config = dict(
    d_model=256,
    n_experts=32,
    experts_per_token=1,
    activation='tanh_gelu',
    init_std_router=0.00837,
    head_dim=128,
    norm_place='pre',
    rope_base=10000.0,
    rope_fraction=0.25,
    init='normal',
    init_std_down=0.0,
    lr_mult_o=1.5,
    lr_mult_down=1.5,
    grad_clip=1.0,
    warmup_steps=200,
)
Below are experts of layer 7 (counted from 0) of a mixture-of-experts language model. Rows are named router (the router's row for the expert), up (a neuron's input weights, with its number), down (a neuron's output weights, with its number) and show model dimensions 0-255. Each number is 128 + 24 x the weight over its row's rms, rounded and kept within 0 to 255.
Before each expert's rows: "gets" lists some tokens that make up at least twice as much of what it gets as of all text. This comes from a sample of Wikipedia text that the model never trained on. Tokens count by the router's weight.

# expert 3
gets: "–", "%", " first", "th", " round", " final"
router [134 136 148 133 107 127  95 176 138 106  80 128  58 174 185  88 146 117 106  95  98  93 161 127  91 131 107 131 139 137 143 113 119 102 134 113 138 152 163 130 124 162 158 100 123 113 152 139 130 148 114 132 160 137 135 125 126 117 108 113 114 105 146 102 141  98 172 138 154 167 177 146 109 151  95 158 165 132 144 135 147 139 128 115 120 156 139 121 117 130 122 107 104 187 151 135 140 121 109 107 160 177 137 137 148 150 128 161 112 125 121 114 106 112 144 128 156  98 119 153  94 133 105 110 125 119 131 117 109 109 142 147 138 154 120 163  68  98 157 123 122 115  89 133 120 144 137 135 143 148 136 117 127 143 154 143 138 155 115  90 133 163 135 104 178 143 158 127 124 129 169 157 117 136 137 108 117  81  95 134 146  87  55 140 147 127 108 127 130 131 121 133  91 107 142 153 131 137 142 112 164 139 143 156 128 136 114 119 171 129 145 131 102 139 136 128 140 113 122 130  93  79 138 184 124 113  89 130 145 110  84 112 193 152 120 138  88 142 117 111 149 106  87 135 135 125 167 116 170 162 177  91 159 103 160 141]
up2 [115 122 105 135 101 127 172 153 122 144 121 113 112 116 149 101 123 103 120 143  99 110 155 130 114 179 115 140 154  93 135 107 105 111 147 126 133 148 108 114 117 140 150 144  91 105 135 107 127 106 101 136 170 139 133 118 101 134 143 122  93 112 175 120 120 141 147 107 162 144  94 129 125 163 120 116 120 122  89  63 122 133 142 115 154 160  93 130 169 177 113 117 128 157 111 117 117 119 134 119 139 149 105 114 106  97 132 122 116 132 109 126  91  94  98 183 129 137 194  99 118  94 164  94 132 167  97 136 198 151 166  99 126  94 146 133  53 124 179 129 128 135 101 127 128 150 117 164 144 118 157 155 152  88 133 148 156 102 104 116 164 138  87 140 149 145 142 102 139 162 134 160 126 134  91 109 140 117 147 128 173 112 160 113 140 108 142 179 112 103 118  98 152 119 109 149  80 133  94 115 100 173 117 116 125 143 166 116 104 120 142  97 129 143 139 136 159  99 158 150 108 177  90 131 129 151 111 141 127 157 170 119 131 130 137 153 117 143 168 135 130 145 154 142 137 112 154 149 122 152 157 121 110 122  92 103]
down2 [ 98 123 110 143 178 111 116 134  86 122 163 143 118 176 137 101 118 130 148 140 129 100 147 129 134 145  79 141 144 153 146 149 123 152 123 120 131 153 121 115 102 112  83 124  97 105 133  85 148 117 137 113  79 140 105 111 180 170 107 124 113 183 112 154 128 154 156 128 127 106 152  98 139 125 134 157 131 145 105 141 117 154 127 180 102 101 103 141 100 150 119 165 109 119 135 103 112 132 109 106  86 176 121 115 145 123 132 110 124 113 116 141 140 141 130 114 141  98 114 162 137 123 130 147 101 136 115 152 157 141 119 126  96 115 132 139 155 130 101 121 126 177 111 130 104 120 156 136 129 101 113 115 161 179 149 108  99 147 115  69 116 132 102 129 156 129 182 121 202 116 122 147 194 119 119 109 126  75 132 139 150 125 125 134 101 102 116 151 126 151 150 105 133 134 128 112 194 123 112 171 139 120 106 162 149 125 140 147  95 102 155 141 103 135 119 112 131 116  89 158 117 133 123 106 125 134 203 112 157 104 131 156 123 157  89 116 118 118 146 119  96 130 165 140  99  95 117 141 160 123 120 150 107 144 204 102]
up3 [148  96 121 112 132 118 140 124 123  80 144 154 165 145 103 129 138 161 139 121 112  89 146  77 160 154 113  96  95  96  99 129 159 134 100 143 117 138 109 140 152 147 169 127 141 130 127 127 123 180 164 141  89 144 134 112 117 136 150 143 139 118 116 133 127  72 125 139 140 125 113 136 145 149 123 126 106 131 108 155 128 140 178 147  63  74  78 148 155 102 138 135 122 104 125 134 122 121 113  87 115 134 134 134 112 106 143 177 124 138 126 120 146 150 117 137 122 133 117 134 164 151 138 162 131 146 140 150 170 157 155 117 139 137 137 156 137 126 104 103 175 130 118 123 134 120 122 153 133 106  98 148 133 120 168 104 143 123 171 114 116 142 104 123 108 101 136 163 128  75 148 126  87 175  76 109 125 112  72 119  91 134 120 124  88 120 131 108 135 175 136 140 105 136 136  86  89 135 139 134 118 124 134 195  92 174 123  97 138 120 111 166 134  95 136 163 143 122 132 128  80 155 141 144  82 149 157  62 130  95 129 117 116 131 123 122 145 166  99 140 147 116 162 165 132  92 149 117 169  92 137 134  85  96 116 129]
down3 [118 113 121 140 140 143 109 121 151 120 171 132 123 123 142 147 127 144  88 142 143 139 140 105 162 113  73 171 123 120 156 137 110 118 129 146 105 135 156 187 131 113 158 126 154 170 145 123 136 137 135 121  97 166  89 146 156 135 117 152 152  87 129 131 114 132 131  86 156 171 122 162 113 129 131 202 119 121 152 139 127 142 143 145  87 114 155 124 108  81 125 133 119 144 156 114 129 116 165 140 123 133 150 121 116  94 139 122 120 150 155 155  78 146 143  70 118 136 140  94 130 121 110 140 151 124 203 109  88 106 150  74 150 138  95 140 140 138 124 138 166  90 153 154 125  88 147 101 137 134 147 156 126  97 118 143 122 119 125 127 151 108 121 124 137 123 119 148 126  86 138 160 146 147 141 125 135 125 122 102 137 112 126 106 134 128 127  94 159 137 104 124 137 125 145 106 127 147 122 161 104 168 130 144 151 166 123 173 139 116 126 155 102  84 137 128 121 126 116  53 118 154 164 147 115 115 131 105 100  96 140  99 105  58 146 125 139 146 142 151 200 168 143 155 119 120 172 147 140 160 159 141  90 160 122 166]
up4 [149 121 131 122 161 155 112 120 113 125 161 108 147 141 105 142 101 111 115 148 136 149 168  97 100 121 138  97 144 108 127 114 166 122 113  96 129  97 125 144 109 149 137 167 160  86 132 170 135  49  80 164 129 165 117  99 147 121 141 158 165 117 131 161 100 128 130 129 152 113 159 153 116 157 112 107 114 132 125 167 114  96 113 117 109  99 141 165 193  97 157 152 135 114  95 107 131 108 110  78 131 145 101  97 113 137 183  75 107 144 102 138 102 160 118 128 129 176 124 109 145 111 142 132 148  98 132 143 129 145 117 147 130 120 125  57 162 156 133 159 134 135 148 108 164 111 120 140 152 134 125 112 146 153 131  97  82 130 143 104 117  80 111  93 116 124  86 129 144 155 115 112 125 122 126 127 128 130 155 147 128 115 106 118 159 130 112 107 107 135 122 123 106 125  94 125  89  77 141 120 160 137 153  88 100 148  80  90 126 125 171 130 114 150  97 138 100 130 149 145  91 120  99 134 121 135 130 132 153 162 120 172 138 122 135  85 135 104 149 117 165 131 119 133 171 108 105  89 136 127 189 108 127 120 100 109]
down4 [134 145 158 103 127 110 150 132 151 128 154 132 123 164 157 131 132 131  90 124 186 147 141 127 132 117  83 147 148 122 144 140 108 112 148 137 121 136 106 120 125 189 115 108 101 130 148 112 113 139 147 129 111 137 160 139 138 121 142 131 120 129 144 148 127 125 163 130 135 130 150 154 119  91 132 114  72  89 126 106 151 129  89 151 144  81 167 136 104 128 145 113  83 114 110 135 132 150 134  94 121 135 152 114 123 100 110 131 173 111 153 136 146 156 142 143 129 128 128 133 181 126 118 127 110 125 133  76 155 113 140 170  90  99 133 132 135 121 128 111 135 138 121 117 132 139  94 100 138 138 106 122 163 132  99 100 148 136  95 172 138 133 112 156  88 190 150 156 165 139 107 172 136 123 104  96 120 117 140 109  56  91 120 138 101 129 131 139 149 108  91 101  54 146 179  86 140 146 158 101 100 147  95 127 181 153 127 157 102 110 180 147 159 130 162 155 152  89 136 139 154 105 135 125 161 143 121 128 111 154 144 145 157 158 100 156 137 146 123 117 146 124 148  83 158 157 158 172 101 124 137 146 164 165  90 125]
up5 [126 102 146 132 119 126  73 147 154 169 157 115 169 109 129 112 112  99 146 149 144 100 160 178 208  96 141 109  91 161 173 180 146 161 139 127 141 134 119 120 138 159 157 122 114 139 109 126 133 125 139 139  96  70 109 144 146 134 138 176 141 154 117 135 103 154 127  98 176 112 147  97 122 119 106 138 125  86 139 155 138 153 152 121  93 139  83 179 120 116 139 128 122 160  95 129 145 145 113 113 120 118 133  90 134 159 126 130  91 134 125 141  83 154 104  63 115 135 145 148  93 176 120 100 151 159 150 139 131 134 154 122  87 101 162 107 139  81 109 149 141 137 139 124 107  97 155 132  99 109 121 100  75 142 137 131 101 173 138 169 138 100 103 123 124 149 102 165 129 101 134  80 110 106  96 127 173 128 132 140 148 156 148 119 129 109 128  90 129 125 154 147 121 113 127 113 138 168  96 120 105 115 124 128 115 178 122 129 130 134 108 131 120  86 109 135 143 105 181 138 150  93 126 130 143  96 121 141 159 109 142 127 154 130 145 154 167 113 108 128 162 140 135 102 113 130 102 124 119 136 115 134 153 146 108 145]
down5 [116 146 115 134 129 160 146 145 133 142  89 139  85 121 105 136 136 138 168 103 109 134 107 133 142 125 143 162 129 151 149 141 103 117 151 108 129 134  75 150 154 137 105 146  88 122 148 128  98 114 137 135 128 123 138 115 155 132  95 149 113 109 119  68 142 136 125 171  89  91  83 127 129 122 132 141 113 175 114 144 170 100 110 117 157 114 147 122  93  93 122 157 106 152 137 111  97 103 112 109 168 145  88 143 137 120 110  95 182 120 121 160 133 151 102 111  95 140 147 121 109 137  71 128 139  97  99 132 141  97 167 113 159 112 129 112  70 100  98 122 149 124  91 117 112 136 101 136 158 166 150 133  99 131 107 107 184 184 121 115 132 133 112 150 149 133 112  93 144 123 109 155 133 137 160 127 159 166 185 103  95 118 134 120 120 111 174 185 128 107 172 140 116 154 146 141 126 134 162  64 108 141 130  92 112 116 106 119 108 178 132 131 133 153 127  87 112 117 130 132 171 124 111 144 118 158 135 129 107 120  97  74 175 133 148 141 152 120 154 122 127 108 117 119 147 102 132 137 156 121 109  76 155 115 122 119]
up6 [108  94 149 158 126 150 151 154 169 120 117 154 160 138 147  69 142 138  89 125 160 133 102 136 164 131 121 124  91 133 107 116 118 122 111 149 139 128 120 116 136 131 122 128 145 156 136  96 172 148 140 118 110 100 135 163  92 156 138 139 114 117 135 162 106 122 138 119 119 108 140 126 134 173 127 102 188 154 158 133 195 115 165  88 106 111 164 119  97 202 130 116 133 124  99  92 103 133 171 123 111 170  75 148 114 138 141 141 104 100  79 134 102 117  88 122 141  91 162 109 139 100 120 101 145 117 122 140 125 155  82 102 104 182 145 167 131 169 134 136 124 102 173 119 101 117  93 132 108 121 151 127 140  90 141 124 139 104 121 127 118 118 116 112 115 136 145 133 177 107 100 101 106 114 157 141 108 127 176 103 132 115 128 121 147  84 125 116  96 134 160 133 159 138  73 151 168 106  65  79 143 137 174 148 145 171 138 122 140 127 103 112  97 110 111 137 142 107 130 138 123 102 160 126 149 110 110 105 134 121 123 114 116  85 137 120 130 114 107 110 142 159 132 106 131 103 155 128 143 102 149 126 125 149 157 134]
down6 [122 139 127  93  98 138 111 124 136 127  90 101  93 137 129 138 139 129 148 111 117 102 137 136 146 106 142 161 136 114 145 166 137 118 165 121 195 119 155 132 128 145 141 150 165 135 126 111 122 136 149 169 169 136 137  92  98 117 143  86 109 172 116 122 113 158 127 137 100 174 135  97 135 137 163 120 144 134 149 118 176 144 120 138 116 103 114 155 113 131 105 113 117 155 155 147 116 133 154 182  97 113 100 114 106  91 156 144 106 170 153 113 111 137 135 120 120 107 135 126 122 127 140 111 127 156  97 135 117  89 155 122 163 108 107 103 156 148 121 136  84 124 167 117 115 103  96  94 134 158 165 119 124 169 124 154 126 133 111  93 125 107 155 136 161  91 139 167 137 155 146 103 137 112 108 144 138 126 139 132 111 128 105  90 152 159 157  95  96 158 102  78 116  95 159 148  92  84 152 138  81 105  89  97  71  85 136 109 131 110  85 143 125 120 167  78 137 111 143 123 131 159 124 102 137 121 113 146  84 134 135 101 113 153  74 128 131 111 110 143 111 125  84 179  89 124 110 119 137 175 107 177 143 119 124 105]
up7 [149 139 175 109  98 123 137  62 145 135 120 106 156 122  76 139  94 143 143 118  78 129 127 127 143 107 118 128 127 148 149 172 118 132 122 126 168 154 125 163 117 119 141  78 156 115  96 134 144 150 143  85 157 111 145 197 112 120 100 136 111 148 116 109 143 132 133 143 135 189 138 131 123 141 169 112 147 154 102 169 145 126 132 118 159 164 124 166 115 104 114 132 106 118 111 143 147 122 114 100 126 130 149 148 142  90 142 152 118 123 132 147  97 130 165 144 129 140 131 110 140 118 142 166 139 132 155  81  89 106  80 116  98 138 165 114 142 107 131 113 167 137 207 122 122 142 104 173 136 113 146 104 169 124 112 125  86 115 107 143 131 118  72 127 147 183 144 145 167 116 109 155 137 157 126 134 122 129 139 108 137 142  91 169 112 145 111 103 144 154 111 124 136 114 141 125 115 173 117 130 148 135 115 109 150 140 180 151 112  96 141 142 124 112  78 137  63 126 119 109 115 125 138 134 104 159 161 135 119 146 135 174 136 164 128 143 113 127 145 107 125 148 122 148 173 123 112 162  69 151 125 164  98 127 114 123]
down7 [172 123 151 142 150 151 155 138 131 141 148 140 157  98  85 122 134 128 154  87 111 112  95 148 122  82  58  94 142 113 106 118 106 127 151 140 111 155 113 124 105 158 132 166 144 154 162 106 113 159 159 115  92  95  71 123 105 128 137 128  90 143 171 139 173 116 131  81  88 123 127 125 109 122 112 145 114 122 103  87 118 160 126 133 186 153 117 126 159 165 113 121 153 151 110  82 139 156 168 136 126 136 189 111 149 161 118 121 111 148  82  86 168 158 158 140 119 137 145 120 118 118 135 110 145 128 134 113 113 141 158 144 165 134 125 155 137 130 151 125 121 118 173 138 156  82 106 141 135 142 124 131 116 116 111 146 120  81 113 118 127 140 132 165 151 140 161 119 127 168 146  95 115 115 143 103 138 137 142 167 123  99 116 158 144  97 181 153 168  95 144 127 149 127 116 153 127 120  98 145 150 117  77 119 149 128 125 129 104 149 127  92 137 133 127 168 129 142 100 123  99  96 146 158 138 173 106 130  94 149 152 124 157 115 119 139 103 185 109  81 150 129 119 131  94 126 122 138 141 107 139 131 148 162 150 166]
up8 [147 159 103 148 156 113 155 119 128 121 102 128 150  95 106  89 131 112 156 113 110 109 148 102 124  94 161 127  81 120 135 136 119 143  94 144 131 129  80 115 124 126  94 122 132 158 120 121 129 144 142 165 110 142 169 179 142 116 114 114 134 138 146 152 101 156 108 123 124  98 124 161 130 146 157  96  98 116 139 129 132 165  99 119 173 171 170 174 138 186 168  89 145 111  82  93 111  81 125 115 132 148 113 136 130 130 113 165 150 130 139 121 141 124 126 129 145  85 193 120 125 116 130 133 126 112 108 141  86 180 141 157 117 117 123 105 118 144 143 149 123  96 116 107 137  79 111 105 116 145 135 116 111  92 127 155 111 113 128 152  71 131 128 123  80 148 117 132 120 155 158 147 135 102 137 121 133 141 110  93 119  86 109 118 145 120 139  99 134 147 111  56 103  96 145 111 142  88 147 158 157 159  65 120 144 138 141 110 100 129 133 152 149 199 136 160 133 118  77 158 151 134 150 151 124 148 124 170 121 132 123 101 105 117 170 145 148 129 123 115 136 100 109 136 167 134 132 124 112 173 135  99 113 105 128 146]
down8 [122 139 103 139 183 121 110 139 135 163 121 118 153 151  96  45 141 144 139 121 121 110  90  86 161 137 134 115  84 154  79 127 142  97 181 144 161  95 111 141 117 106 113 150 112 116 158 114 117 131 111 106 115 151 101 138 133 138 107 163 131 148 171 125 138 130 129 139 177 112 122 160 166 143 120 142 130  85  93 140 140 159 112 155 136 127 118 178 117 125 117 142  90 107 111  85 124 115 116 135 105 104 165 115 147 153 102  72 112 119  54 122 125 118 148  99 136 159 119 148 186 136 159 134 123 116 120 159 158 125 170 110 125 127 144 179 156  72 118 153  99 135 154 127 122 162  98 128 114 116 154 151 116 160 100 149 148 109 131  85 130 118 119 114 113 108 117 135 142 149 121 135 176 156 136 152  95 110 157 128 135 119 146 153 129 129  91 118 142 119 141 148 152 147 139 182 133 116 130 120 145 152 150 125 117 155 134 165 154 134 117 123 118 150 118  64  99 119 134 179 121 124 137 114 142 174 133 114 138 160  94 122  97 110 134 131 106 164  78 122 129 148 148 141 165 141 123 144 127 108 114 101 151 105 134 110]
up9 [140 138 131 135 170 142 161 146 109 130 159 130  94 111 104 118 191 113 159 117 186 139 146 137 165 119  99 117 130 158  97 156 100 152 123 150 103 153 119 157 119 173 126 137 179 177  84 116 120 129 129 158 168  86 147 155 120 127 152 133 166 161 134  99  86 132 133 130  95 121 131 144  83 119 126 156 115 117 119 149 112 140 110 115  86 126 169 103 131 151 151 114 107 131 110 164 174 139 165 113 123 161  84 164 135 124 133 152 112 122 116 135 146 110 115 113 123 164 115  85 146  95 136  93 141 152  84 106  93  87 122 148 129 168 162 115 138 129 106 135 151 124 173  88 162 127 107 143 159 118 101 141 124 140 106 147 119 109 125 111 138 156 128 131 147 160 118 165 143 105 115 125 140 112 141 155 134 152 110 138  87 100 143 127 112 138 133  72 153 141 124 129 126  72 109 115 122 113 145 111 125 123 134 100  80 131 115 198 121 113 134 105 132 173 120 111 150 126 114 104 163 100 108  71 104 109 122 116 152 133 112 137 158 116 137 105 149 144 157 161 112 125 151 120 141 133 145 144 138 126 164 166 140 176  86 140]
down9 [107 155 109  98 190 101 158 144 110  84 123  99 105 140 144 119 107  89 118 103 130 147 138 103  98 139 143 153 122 149 112 139 150 134 143 144 126 142 160  89 134 109 134  92 171 138 133 140 138 115 117 166 148 128 144 129 109 163  99 136 140 147 141  74 122 129 117 132 183 132  85 110 123 124 139  84 154 149  98 139 145 115 108 155 158 137 144 132 161 159  98 115  96 128 175 140 136 130 133 130 103 161 139 124  90 104 115 158 153 179 132 174 120 162 124 146  93 121  89  91 152 115 153 111 116 141  99  85  85 145 130 150 110  98 134 125 169 136 107 107 145 113 189 131 174 113 105 128 151 122  82 154 139 137  54 130 128  90 109 111 137 157 145 148 147 156 113 137 123 128 145 132 100 113 139 166 171 135 165 131  71 111 127 119 164 152 126 135 140 131 127 119 162 120 121 162 118 128 155 117 137 151 159  81 167 162 144 177 161 126 131 111 137 131 117 145 158 137 137 138 143 120 118  85 147 137  85  95 112 129 155 107 122 157 143 136 115  98 145 133 128  83 112 155  98 146 112 113 123 134 138 124 143 168 144  97]
up10 [114 133 112 130 171 108  91 150 141 150 124 112 114 134 117 135 160 115  97 126 125 133 145 118 134 104 168 152 144  90 107 126 109 144 118 132  79 148 139 132 150 129 132 148 132 108 110 148 143 103 115  85 142 114 123 157 119 102 141 122  80 136  88 114 104 146 114  64 152 114 152 135 138 156 120 137 128 116 122 106 150 119 100 153 108 179  94 146 164 112  85 127 149 121 137 142 147 126 159 152 139 115 109 148 115 102 114 123 112 129 134  84 112 154 105 118  77 100 143  51  93 103 171 153 125 133  98 129 114 105  95 110 154 149 132 143  84 128 119 148 127 156 152 116 126 156 159 174 101 101 131 121 135 115  93  99 120 150 105 185 138 155 129 128 106 123 137 129 121 105 122 143 149 119  87 138 125 103 141 118 151 161 104 113 111 176 161 145  88 114  96 152 133 146  95 154 165 122 153 123 145 134 108 178 167 136 146 159 184 128  83 113  94 140 135 101 180  99 124 137 109 110 105 123 119 135 146 119  89 104 124 126 154 123 140 142 107 168 153 146 140 125 145 173 180 123 170 176 115 136 169 139  87 149 129 128]
down10 [131 143  71 141 105 136  68 145 144 155 101 153 139 126 159 109  99 119 139 118 141 175 163 142 136 146 139 121 140  95 125 120 173  99 128 133 135 137 127 139 163 140 153 163  91 106 115 129 161  80 112  84 134 108 118 124 100 125 148 106 150  80 151 154 105  90 121 134 128 149 166 138 174 120 100 163 106 128 150 124 148  94 165  92 177 136 156 117 116 140 118 151 146 117 170 135 109 144 120 136 141 156  95 173 117 115 106  89 154 125 159 116 133 110 135 103 113 141 145  85 107 108 118  92  82 138 112 133 199 130 120 102 148 123 104 132 138 125 109  96 167 171 128 125 123 133 177 112 135 117 144 150 111 134 170 121 129 126 100 181 144 108 135 140 135  24 124 160 127 117 105 120  81 131  90 118 153 120 143 139 126  90 110 119 113 104  99 117 155 129 103 122 153 149 123 108 153 134 138 115 136 171 156 134 121 131 159 158 108 140 154 121 140 125  95 136 164  95 150 123 127 111 131 100 104 140 145 107 161 136 142 147  92 118 107 180  84 125 126 120 117 138 146 160 124 153 128 146 139 114 127 121 103 109 137 132]
up11 [ 97 155 164 117 117 138 128 180 131  91 112 146 110 155 141 162 134 172 132 137 139 112 126 109 153 130 149 108 104 137 130 119 112 139 115 134 163 126 151 151  84  99 101 126 115 137 123 125 142 127  91  95 124 106 149 108 120 131 131 149 105 142 159 106  91 118 170 152 142 135 139  87 193 174 137 112  66 126 131 127 127 101 156 114 147 154 125 139 126 108 138 146 114  99 110 125  92 140 170 129  89 112 144 120 183 106 142 151 172 123 145 153 117 141 143 125 103 157 147 119 121 100 145 118 146 147 151 139 123 123 120 120 107 116 140 153 129 112 119 138 165 136 158 124 144 192 153 123  88 129 185 133  60  99 122 127 119 149 148 143 131 150 114 120 129 177 161 114 133 109  78 129 118 133 138 151 141 124 105 120 120  85 155 120 128 108 137 137  95 113 103 156 119 130 127 160 153 143 145 127 167 102 168 144  68 150 155 124 119 135 145 154 142 109 100 113 171  94 136 139 107 169 156 138 147 133 138 134  86 143 124 144 139 145  89 127 158 112 152 116 151  96  99 113 116 126 119  48 112 150  73  87 126 127 137 180]
down11 [ 75 161 143 160 150 142 104 165 124 114 155 104 130 176 121 177 111 116  94 119 138 133 140 115 129  99 161 111  97 109 101 145 132 132 126 144 204 115 115 119 133 108 140 109 140 120 124  92 144 111  98 140 180 131  97 154 108 143 126 128 128 133 155 117 116 107 185 126 116 138  78 117 226  90 147 175 114 153 156 101 124 114 155 122  76 137 103 153 180  96 116 110 101 128 119 115  84 122 131 110 109 129 105 138 102 129 126  83 142 124 120 136 149 148 118 100 175 147 171 151 157 108 135 131 113  98 153 135 119 155 121 139 116 131 138 153 119 118 106 129 157 113 135 130 104 181 114 135  98  84 135 107  98 125 161 111 119 130 118 117 109 146 147 124 153 128 142 106 163 157 111 130 103 123 137 119  97 162 133 162 158  82  96 113 122 106 122 156 107 128 130 163 145 106  99 110 143 147 126 138 142 146 170 134  90 137 110 120 118  94 180  88 161 141 140 104 101 146 104 128 143 157 130 117 155 124 142  70 127 144 115 101 138 133 144 143 111 151 139 114 105 112  99 101 121 141 132 103 126 116  88 112 154 157 146 157]
up12 [140 106 128 142 151 128 103 132 149 132 124 108 135 177  88  96 132 139 136  95 102  85 150 108 110 159 118 146 122 121 144  99  73 114 116 137 102 150 181 103 148  98 111 158  88 114 127 150 118  97  69 104 135  67 141 117  98  83 104 150 142  89 100 181 159 123 125 107 180 135 126 197 120 131 132 107 133 173 147 139 126 160 108 126 105 147 127 135 102 132 125 116 119  87 145 120 148 149 106 127 165 154 137 153 110 105 151 125 141 118 115 145 128 143 106 109 163 119 139 122 111 141 156 121 118 139  83 102  94 158 146 133 170 163 162 134 158 168 148 152  92 144 124 112 143  73 100 161 154 121 124 116  88 166  99 107 122 119 129 125 130 150 171 138 105 110 136 134 153 115 152  96 127 116  78 155 157 163 132 109 101  84 122 119 129  96 118 131 119 124  83 146 133 148 132  94 105 100 140 110 157 151 106 119 115 138 127 122 152 131 107 118 151 137  88 140  90 133 111 150 130 110 103 122 104 144 153  95  84 124 143 101 116 131 137  98 113 133 133 144 127 115 172 114 153 156  99 114 146 118 127 143 178 124 164 167]
down12 [128 161 150 111 141 137 121 149 149 108 111 115 117 131 136 134 154  56 108  85 128 152 141 120 124 137 128  98 186 126 141 150  95 126 122 126 156 135 107 155 121  85 128 103 118 151 117 148 131 101  84 131 112 145 110  83 168 148 209 158 107 129 111 114 140 104 103 108  96 106 150 159  92 148 101 147 149 166 110 122  92 162 157 173 141 167 128 131 137 124 166 142 122 145 121  95  99 134 112 148 128 125 105 148 125 125 105 147 118 125 164 119 163 116 171 107 198 137  76 128 111 178 128 128  97 116 163 113 123 132 124 128 128 110 121 121 143 115 158 142 105 138 155  94 139 196 102 125  85 129 111 143 125 138 120 142 138 136 159 178 148 126 156 151 153 146  88 134 106 133 114 123  94 135 159 115 101 112 150 161 148 138 109 164 120 177  96 141 147 135 134 123 107 148 148 157 146 127 114 159 145  86 123 147 151 174  81 104  89 130 155 113 125 148 147 141 158 112 153 141 124 139 136 104 144 146 152 131 161 108 145 112 113 137 135 115  91 166 123 130  95 117 148 153 110 126 123 150  82 150 173 118 141 115 119 115]
up13 [139 128 105  86  95 148 155 137 120 116 134 138 135 135 120 117 134 110 109 148  90 151 137  87 156 162 146  61 161 139 119 113 134 129 159 147  92 174 170 110 118 136 132 120 124 144 101 129 117 108 107 111  79 186 157 128 141 159 129 140 114 159 161  99  90 112 142 160 136 123  99 121 101  99  84 122 113 128 100 104 166 132 138 135 158 140 159  56 153 163 191  98 144 119 132 153  90 125 121 144 120 105 115 110 149 150 104 140 162 157 126 130 149 134 137 133 113 111  93 114 103 136 130 153 127  85 108 157 151 129 131 138 123 133  77 157 121 107 148 136 100 114 120 131 123 103 129 158 156 113 148 160 138 147  98  94 151  99 156  91 139 147 126 148 143 111 108 131 126 140 129 100 109 122 130 138 113 127 116  92 130 121 155 148 102 129  86 143 128 146  99 110  83 175 139  97 150 182 151 130 165 112 122 125 127 157  39 122  69 104 138 138 109 113 130 128 129 148 123 110  91 131 149 122 111 190  84 161 101 141 123 128 165 154 145 151 100 114 129 115 144 133 127 105 117 108 149 138 117 112 132 125 157 131 119 155]
down13 [170 122 141 122  94 153 132 159 110 144 120 119 118 151 131 124 173 108 114 124 132  79 156 104 100 135 126 173 117 121 142  88 151 130 110 134 114 124 125 102 104 156  95 153 100 121 180 144 129 101 155 133 112 131 133 142 115 126 123 116 136  96  72 173 172 152 143 175 136 111 121 101 150 120 183 111 124 106 169 177 126 154 114 101 111 133 101  85 144 159 117 132 137 145 130 159 171 139 141  87 160 112 172 153 158 141 104 101 123 108 150  86 136 143 144 159 171  74 139 151 105 101 124 137 123 132 106 124 190 125 129 158 158 114 100 140 138 140 139 154 149 160 175 117 110 162 107 138 118 113 118 120 175 129 130 124 154 135 126 158 107 149 154 149 119  76 104 127 169 164 132 152 150 151 151  93 124 151 137 148 117  92 130 124 154 144 146 129 147 148 109 102 130 134 136 108 123 107 151 122 121 128 131 146 143 101 184 114  81 181 140 194 108  79 119 142 147 159 168  89 153 121 105 143 138 112 135  82 123 122 112 121 131 120 131 151 116 140 107 129 104 143 130 132 147 167 135 124 141 145 116 126 142  93 147 116]
up14 [135 129 136 154 119 118 117 141 126 110 106 110 116 114  97 133 114  87 169 177 146 161 108 123 172 101 175 116 122 173 126 134 136 115 132 139 125 113 123 114 115 152 131 140 105 125 124  96 136 132 146 153 100 158 112 166 106 157 160 137 118  97 130 110  83 175  88 150 113 121 164 158  98 126 128 135 175 110 112 135 141 110 132 118 138 147 151 140 116 130 110 146 185 121 106 125 157 115 111  80 161  65  96 124 135 160 104 127 145 142 147 147  84 158 115 155 102 110 134 130 123 137 104  99 118 170 118 121 130 153 100 157 153 150 106 159  99 125  80 118 168 126 143 108 135  79 135 139 153 125 166 158 133 184 119 106 134 118 140 123 121 161 118 140 112 106 146 102 136 108 105 140 127  90 144 110 126 142 110 117  89  97 139  83 168 147 121  81 148 127  83 119 117  98  93  94 134 140  90 169 115 135 126 159 132 134  66 129 150 127 125 183 128 142 163 145 126 154 112 101 160 159 119 136 105 128 123 150 108 129 137 154 183 121 145  99 142  98 116 130 139 181 136 141 113 128  71 152 158 107 136 111 141 133  88 118]
down14 [132 124 119 114  90 138 108 147  88 146 162 115  87 113 121 151 142 173 123 113 120 160 130 149 102  72  96 138 148 111  80 102  92 138 117 121 119 145 115 113 145 132 179 139 120 108 107 171 111 102  94 178 106 145 113  87 150 153  94 108 119 109 167 147 119 131 159 121 150 126 156 143 151 107 143 120 181 144 124 123 113 106 137 134 136 132 131 167 113 147  98 141 186 172 143 104 126 138 104 108 115 132 147 146 111 117 101 142 164 160 147 133 149 132 158 113 127 116 152 133 149 141  79 124 149 107 120 135 184 148 146 104 125 154 115 132 124 114 157 138 147 101 112 133  60 101 162 133 110 117 105 184 143 178 163 140 103  95 150 142 161 155 151 148 133  95 113 105  79 119  70 172 171 127 169 106 141 166 125 168 116 139 141 118 127 112 127 141 126 133 176 124 125 116 150 137 125 143 132 113 154 124 123 157 134 106 109 144 145 127 127 139 131 119 124 157 155 131 141 117  86 142 118 119 150 153 123  87 132 137 118 104 120  87 119  90 106  92 169 100 174 122 139 149 116 128 106 152 160 137  98 133 164 124  97  96]